python train.py --activation="tanh_gelu" --head_dim=64 --vocab_size=16384 --norm="layernorm" --positions="rope" --init_std_qkv=0.024 --init_std_o=0.0 --weight_decay=0.82 --decay_fraction=0.914 --batch_tokens=65536
Below are experts of layer 5 (counted from 0) of a mixture-of-experts language model. Rows are named router (the router's row for the expert), up (a neuron's input weights, with its number), down (a neuron's output weights, with its number) and show model dimensions 80-159. Each number is 500 + 50 x the weight over its row's rms, rounded and kept within 0 to 999. Numbers have three digits each.
After each expert's rows: "mostly gets" lists some tokens that are sent to it at least half of the time; "comes before" lists some tokens at least twice as common just after its tokens as in all text. This comes from a sample of Wikipedia text that the model never trained on. Tokens count by the router's weight.

# expert 0
router:473481489583490581504505490511502538397456516484539445493514450464532468523374483381442477512466560536525471511617480554516442404470528502532439450475466516530460616475526486501557524461441529410515596497450498625513525608497526388603514516
up0:506550406608560512495509554505489457401504491493411534499442462521496563383509565323583478408548436456500416591481551436444554459545544527544524434565454556552495558535484501503451471567482472465517539479489487477487521515475452520562512506
down0:572506506447436526470536490478471487569495559537541471555566516528596422628563443509482434502533489545600525483507519487525492576392442506487438480440522466517450479537565541554465483471502448526499484507516548459380423490419512591469506499
up1:526463507512440469494525545562485530488545489495452446497477566515494495433449502515571534544478517482446581442529482568477413506426519466468410501511449581477541560490488493583617481477515607458474524511482491427533597557555616419523502474
down1:505543458526592441446482430422490512495505474487499543504435547507498469475543582492500478448518524564484492580460505483496488529600501516579532447366485499488439357526403448469417534546565435493549545513529500490464508489543459511481498614
mostly gets: " Votes", " #", " season", "19", " Pts", " football"
comes before: "20", "0", "1", "2", "3", "4"

# expert 7
router:510524465543464608535434526449505576420508479508561518536483425406437507501520536489478554554457520480675449462507496562522458496409523461455457638458381522596483520455409511530556454427572507426430447508479467456539518540507457484592533580
up0:489518528529518453496499597536403478443463550530438474501513510389530490583482501499474432489505504495529517478572553419552564519503562464459481481477476544530496513496509471485494547515450475525479487509501464512434492464484468492492436444
down0:464466489458484566503512521504423556533524446545479536522447438493469518484539549481466568521422489354437500565473571568473484588469519623518450541526554516469537533473455469492453484505460512510478510477539572589489533554547588514559486484
up1:569506511525514533531490549439557620449528455440479517482533514381470528454505549459485410545593523517570532501531506529456588552550469490574451534501509572532524511515468547522465566502450483468485557523477463448477475548483462512547456630
down1:448553501514490362501540470518458458474517487489415574528521527540483470511427456523533613468425496471482542502493559608550442419467539497537509484560453487424500527454507465508524501496520483590547493478476551561536584545476482599523463433
mostly gets: " died", " wrote", " married", " reported", "|---|---|---|\n", " get"
comes before: " the", " a", " to", " that", " his", " not"

# expert 11
router:463434476594556521477471510466444535457486456460457436564478445424467449470364460497471386535460496501529501348541442442527566446407577518467532522474436585586462541455412500432564469537560542503460545530487518595483570584551520385514563470
up0:422533493584538454453544471509395461547495558503539485581504489482506459424359444372412521456498538507428531591540466378496575469491522550506508452423476564532507521444427446492601450540507597530439461579528471550486543484552540428524589488
down0:528507532472548413512441477515513471490469487558552559479510526539577495569586632489517447526558453559603494409562507511465534516513448389505537510644564403468548446489544547519448593412537493565489457539528460459563439534566502520385434490
up1:436482455581513511510610497460448520443499482389457370527467523483527420451504471419451481495459499470515489546503480600525516477457517525565485530430485443486588510524520565513493590468631514480455550469528422548502486417564538458577506542
down1:576507614544448429513456553548616474593494569524501524529536483505514490438586537538561557518585465504366412403495422494508469505406445467557495531561522508411542444494608410532446522545513506544484477524503552562563498425475505473601416505
mostly gets: "″N", " ITA", " MF", " ENG", " Cup", " ARG"
comes before: " |", "–", ";", "0", " |\n", "1"

# expert 29
router:500553419482587474480470536482462462435503484572538470559517452381414521593433468493365457573516499549607479411426497447512448500465467513450435491539516646554501479495453482525510570492528463467510551540497440536578580590490512488526527528
up0:447517471505558593486527548465475552453530431608588508561476474504459461523488480532558540488491418579464524431512495483566530575474496453575528507511542605437464553487448615506615385419548608507441550552508489524338458452490484547479561481
down0:542555581571488430494545526490449493529503586369497501500547558518480498487480606564474496549495510489526516521516442433453472425493492501500548492510497492453465461407495459486480465536503421476508514479455554543462542431445474440552447481
up1:465585421491518529487505514472569447486505451497426517452453535536549521443393467520525592504476389492509451525445564438542532465447493539468518502470499483526442527517520499578523507491506511428516536470443502572508394612523372489578432455
down1:396468519547517510566598470509532541549530569428509435527469401472427490499564427542544460593500520474536537423485485433443369473553427488450401428508511538528530488553479487467528371451510599484524579449529533414428513509473416440418507460
mostly gets: "ick", " Coordinates", ";\n", " MPC", " High", " —;"
comes before: " ", ":", "-", " L", " ·", " W"

# expert 12
router:403514425534525515562427508436460568462532420523505482520500511526479437486500471477453474468447501536546473490528477482503421461464441455417458506442496558558429533408475513498480561428550485513460537594539392610533548511543518521545563496
up0:460482523404505504574558407425535474526504536457482525551528397497498479530494579548503570475490477460496433553477565506463440485558487509629518568442604487485459387474454521560541453467433568603540547487524551617547454500451566573494468518
down0:533527546466519491509416540530468509378475551555562482396513509408562437509594546490574525511587477485486526496569477498525550494506466602450514477485440588418443502462465548384489487448512485490454491527489516457538554395469450466671485489
up1:618435467487550520583485545506488519506451429488554476553457454485470550453498391556424523533492593539478582451510542574546605402484435453456561511445459585398525437566504573471447611428512583582548524591469487556526528430511463505503553519
down1:488500444541469493504489513414432502398482391475487479489556489551504478590534549450557562517525409481558481562482484542455464534551503513474471527544538457514471377490478475474527488514457414488534481443550541523596491594525578439462575543
mostly gets: " Best", " Ph", " million", ".\"\n\n", " Short", " worldwide"
comes before: "-", "20", "==", "|", " The", " He"

# expert 25
router:448526491560476521469463506454512451425451483516529442545529497470466405503343489502554469600489593604541515465459566488408508428504499434424480519414494594501496546493449523554606526429517526449495576521520490511556481532563497432603578528
up0:551511497442559562446525434452488539496460485416437517516428499470510546481511446472544501578454564528497537502499547493421538444493602532454533466443521453436573485558490437534526475489536547476465586575503467593459475517489491580597452475
down0:459488466510492583530518525503518448518572459463484495417569397439578498464568470479497428506459338511477527499477376458516533471425536538472421496595492554480460460507522581497515506576482558481533580440540541521560448522489523534443460441
up1:505587550464562477546496509501512437504460509431469516487469498442529413550437571472584459535563547544605499447548540507467432561534501474465523529465488355517496508448527530520512531432565568503487487573476542635527500517571456588585410531
down1:517497486447470604479538569487477490571550419471473536530536452488529509419480529494430418456440488511480562543461439486471583430507591506459588578575429496451492456399540650436514489558494442481503518511571456498455542465502518539402433437
mostly gets: "″W", " −", "″E", "ing", " |\n", "′"
comes before: "|", " |", "0", " |\n", "1", "2"

# expert 16
router:432495475525528509569395517428426555446530469596548469554583464471509474526443432486485501585505511479575464472555476412459488492501383451476504567461387487512415489460496492546518543418556518499416612564469432546472488499571487490521484584
up0:562539512437546492496523466424605485539486528526573490474363479481471546548530481410529409502524544586522523540508459502513475545534314457472508554542389509538541538606445460496454556515517447529515598527448495495513431536554498544539528479
down0:406471564523491443588487445514424568482444424469523464496538512486512462503497493552442587519509484439560543503506594570541561486429560544464474510481499536422481464419541547504489495433478525551545553517564484487429546488525475556445511498
up1:471530540449449522532410458566518552448539466425514503461452525408556495604535452407434507438507589476517472520513446499543524475558403522498501481478643556541468558516586512516487505470467516536588498556516408529455498462545472577529476525
down1:562452532529486451525553502516455422459549528510464466473467475484467528468442554544520559569559505542458533538513516538532495534359529462514399519547429475493502483559425475520533510485505533467427537480451626446541490465463465486524511554
mostly gets: " film", " album", " company", "ology", " music", " law"
comes before: " of", ",", " and", " in", ".", ".\n\n"

# expert 24
router:446439477553464483499524534505452505432485458521445429540532486337412470440446409428496441559500463587611512486436486564462541445560438472547487513477427607577470546517424438469482544500558491446438547487495460516500541464557472454517542480
up0:559537492515481476489558578465528546486466485512504554546521421528488536494480566458483476434510512454516529472469548560550545503460515433506595588503473451566457448408513478521515521559461456520509486492520577533488534459494552503484575509
down0:521527559479541499540499465464584521550584538488399454448476568403512508536532445530561519430538456466507459460447500504456470487492526529538345482546497566414566571546497519505538501628477498462486494607571468545579480524607568451543535450
up1:498419485520429587444502559524484396472515461486450475465505488465462521471444573465455420487450504539476510409539465425473503563609552604448514480421496560402545535448478513441550532515453471452464479465607538504515487569535675447500653513
down1:511494596480538530597445440557531592553577554522496537565523490440485491537543503490509555522523566482500494511412522475525475460447451519454549517588510550567474595500557491548588519542536634474534502543508461511503448538472488566485411575
mostly gets: "00", "09", "03", "08", " English", "07"
comes before: "–", " |", ",", "\n", ")\n", "′"

# expert 14
router:475422457604495512551508519467530481480433558546532489568506458502466510530506440458468531522444458552562518483564446481372482310471452451490437521550402564595439460487478538517403531543571453550459448558495501534522604544493466456479532507
up0:449412527517513466509478547537519557444518523505474522564583573487468554512491485469557580468476506510539593490496487555547496466547526517499600544596475541565391410503469468418425562520516466454514514525513454560526497525557461486444418501
down0:499496460506458525449488443471485523498466384432525422432523467516560345545452466535535530446468516526505503535492499440512568449547476504482540451458447539438455463484465563505484504461488488551471586444512557453447428483538479506544531438
up1:530470555479530483539462560494453502474524581587517505569498520508571503556500507493454563463542545466499524548491498511441601400493471476511440640480515514519482439401456405484511408405461470612466430533497549564479441602461442592541508506
down1:559438533577534437492586579557577574472548494516480441521486502473506513506423504505446403517669543520532499564457495486535522526597557432451412531475451474476505493588513531514433628500513453424494573569538425567505541492469530455560456540
mostly gets: " Greek", " come", " Peter", " comes", " BC", " Paul"
comes before: "19", "20", "18", "17", "15", "16"

# expert 19
router:439416539517469563506533567445476552448588509503537453551599445454515448554476493448547489605437573525616480455470499491514445486434535448477493510409452583521427450456530507529535527526577542509445512496471549549532534511487513443563502467
up0:514565489447589503519484494372505596502496511578452455495537523472481472537403490465580504468477562548585564515474473493540522502454515470426514514432425511515436478477502616499488513510539548480464474583488497460538445402491580515552495558
down0:554384557492473545513461409513558449516543522426532554461503513581436543512545451377564474502526452507525512531556485473482558477533493447559458479512501519455481545466465434478431475493504375549450479524542497472464545582557485498488577509
up1:432441444523528509483369599524435497546586498549507517538440478453458569464506494409448447420466511481526482450526449487440496517512429451514469555445425545583484444485521529449457545532506471492478542556604447527522472472473436503497481535
down1:444554452540447539480513475390416423453454390520466456473522460486503434546508444607423464559498517436538454611503460461537545513444506564548578484569538580574524571547580469596447555525519484479540463530514467476538466494542558427546531468
mostly gets: "′", " —;", " —", " JPL", "%;", " however"
comes before: " ", " —", " −", " %", " +", " Votes"

# expert 2
router:442388507489486576528464551524471566500498489478496475544526491539415437455497406430442512525506455503492442479570479513398483372459496503513415554466534530586486519422469512514509533451558532445385529520574430497520506470497540467531554564
up0:411409487478508528564522515400541419605440534468430505494547483470555551438528505517535491526488514495552500507509498466423462445461522505477560448499387554506530436419503496493419542487544407548488457506515591514560618481473507502514535563
down0:568513480452506504470551531556455401461437521398504514489531502551476508564451564465417460480561531497517562417594492534533578580397486562500486528531465473501496522471552566464492474488466524461526565499468429524487431529474478572437501433
up1:430505459495471600473558502430410495487427443471473561491472508507516507511458489494506505544459487445463472400437511550475425415496485547486408618605508512596457530512489574592512507424471578488430477441530389493528617557534501571554474570
down1:484540516520441538527476472524472534604528463483545521545581567557436369492446467560425492456553524528467483498574489480434520528610475449467546548488478439514523547470480419524479488474555407458506411503431538515449428484526432532428603548
mostly gets: " have", " said", " like", " described", " how", " example"
comes before: " the", " a", " The", " that", " \"", " an"

# expert 28
router:426477448605475548500493548528496567477551499520544447544490479426412479520466537509454405526482539492470500395482427369499449455398478426432508550426515598569472512492481600476524542481496493516502512511484457538522451581554512527516564487
up0:589505479452440510518479459546596552446549440566522460496570458499528481489552486500529465487524482477551585447482456455492471512487450407443591513443416478485445507461516473514437509479560474531493433502547563581504527447510515557517490535
down0:508549468567474574513535598522499492551457405453497498499416526421316495511450451451434530540499449449377566544544416504493636538528450464547477582531558535494486571538493507459571538552455493477546532523524484467462480394469526465542496512
up1:492389514483504596503476501542472549486467445496557497520524538507489469544559565469517414615527519474490519459524422596543500568596411398497504525445510545459491490501530509501385475536498493462497503566502461549476508383490503460471554540
down1:487531527480474476558540550445557538439506477456587530529475453492433521527488457469521563474451537458462485460532527495460523537548547568495439486503471467507535490484519423438572556584504493473507573469478446469424475493555491489492474506
mostly gets: "°N", "}", "]", " Championships", " Species", " Women"
comes before: " ", "|", " \"", " —", " MF", " DF"

# expert 20
router:486372460556540469496417527397524518427553439573546425511521477401443485546486492451475502606538497539445473471497415459417474437461382486517409502507457554513416483492439543470556510484472513481523624535482464506441470552532465448543551563
up0:460479497512547578580414397447484514458560456442418518491596541567508434450493494502446475550491508564488462469614466524536418498465460594444471514564473626511565509491479414520571405493469504561477591519537499495563478451515488507451495459
down0:507497486483473360435557495610483552512494530609500481565482483380508496481473506560508515476489554521489527551498497494456573559468514491606565468464539438542420620475535589528563563511539497414578500377435437517479533483564439554528478513
up1:569367425503577450463584553506534501483566481543500448519516517491447564440477507491415401486493472443481618539492397529516487421477460596542464539591446519490386513483417547522490488457574471466515600516565472446449463488505541459535538447
down1:397547506473426519526447414519540554582394491505545583429469519505514485540455482509509550500469491499552443531558569479460537561552515475391497458383567554509546520467599478419553477521461404520459492460500502549576522408461519519386530547
mostly gets: "ers", "es", "ies", "ons", "ions", "ans"
comes before: ",", " of", " and", ".", " in", ".\n\n"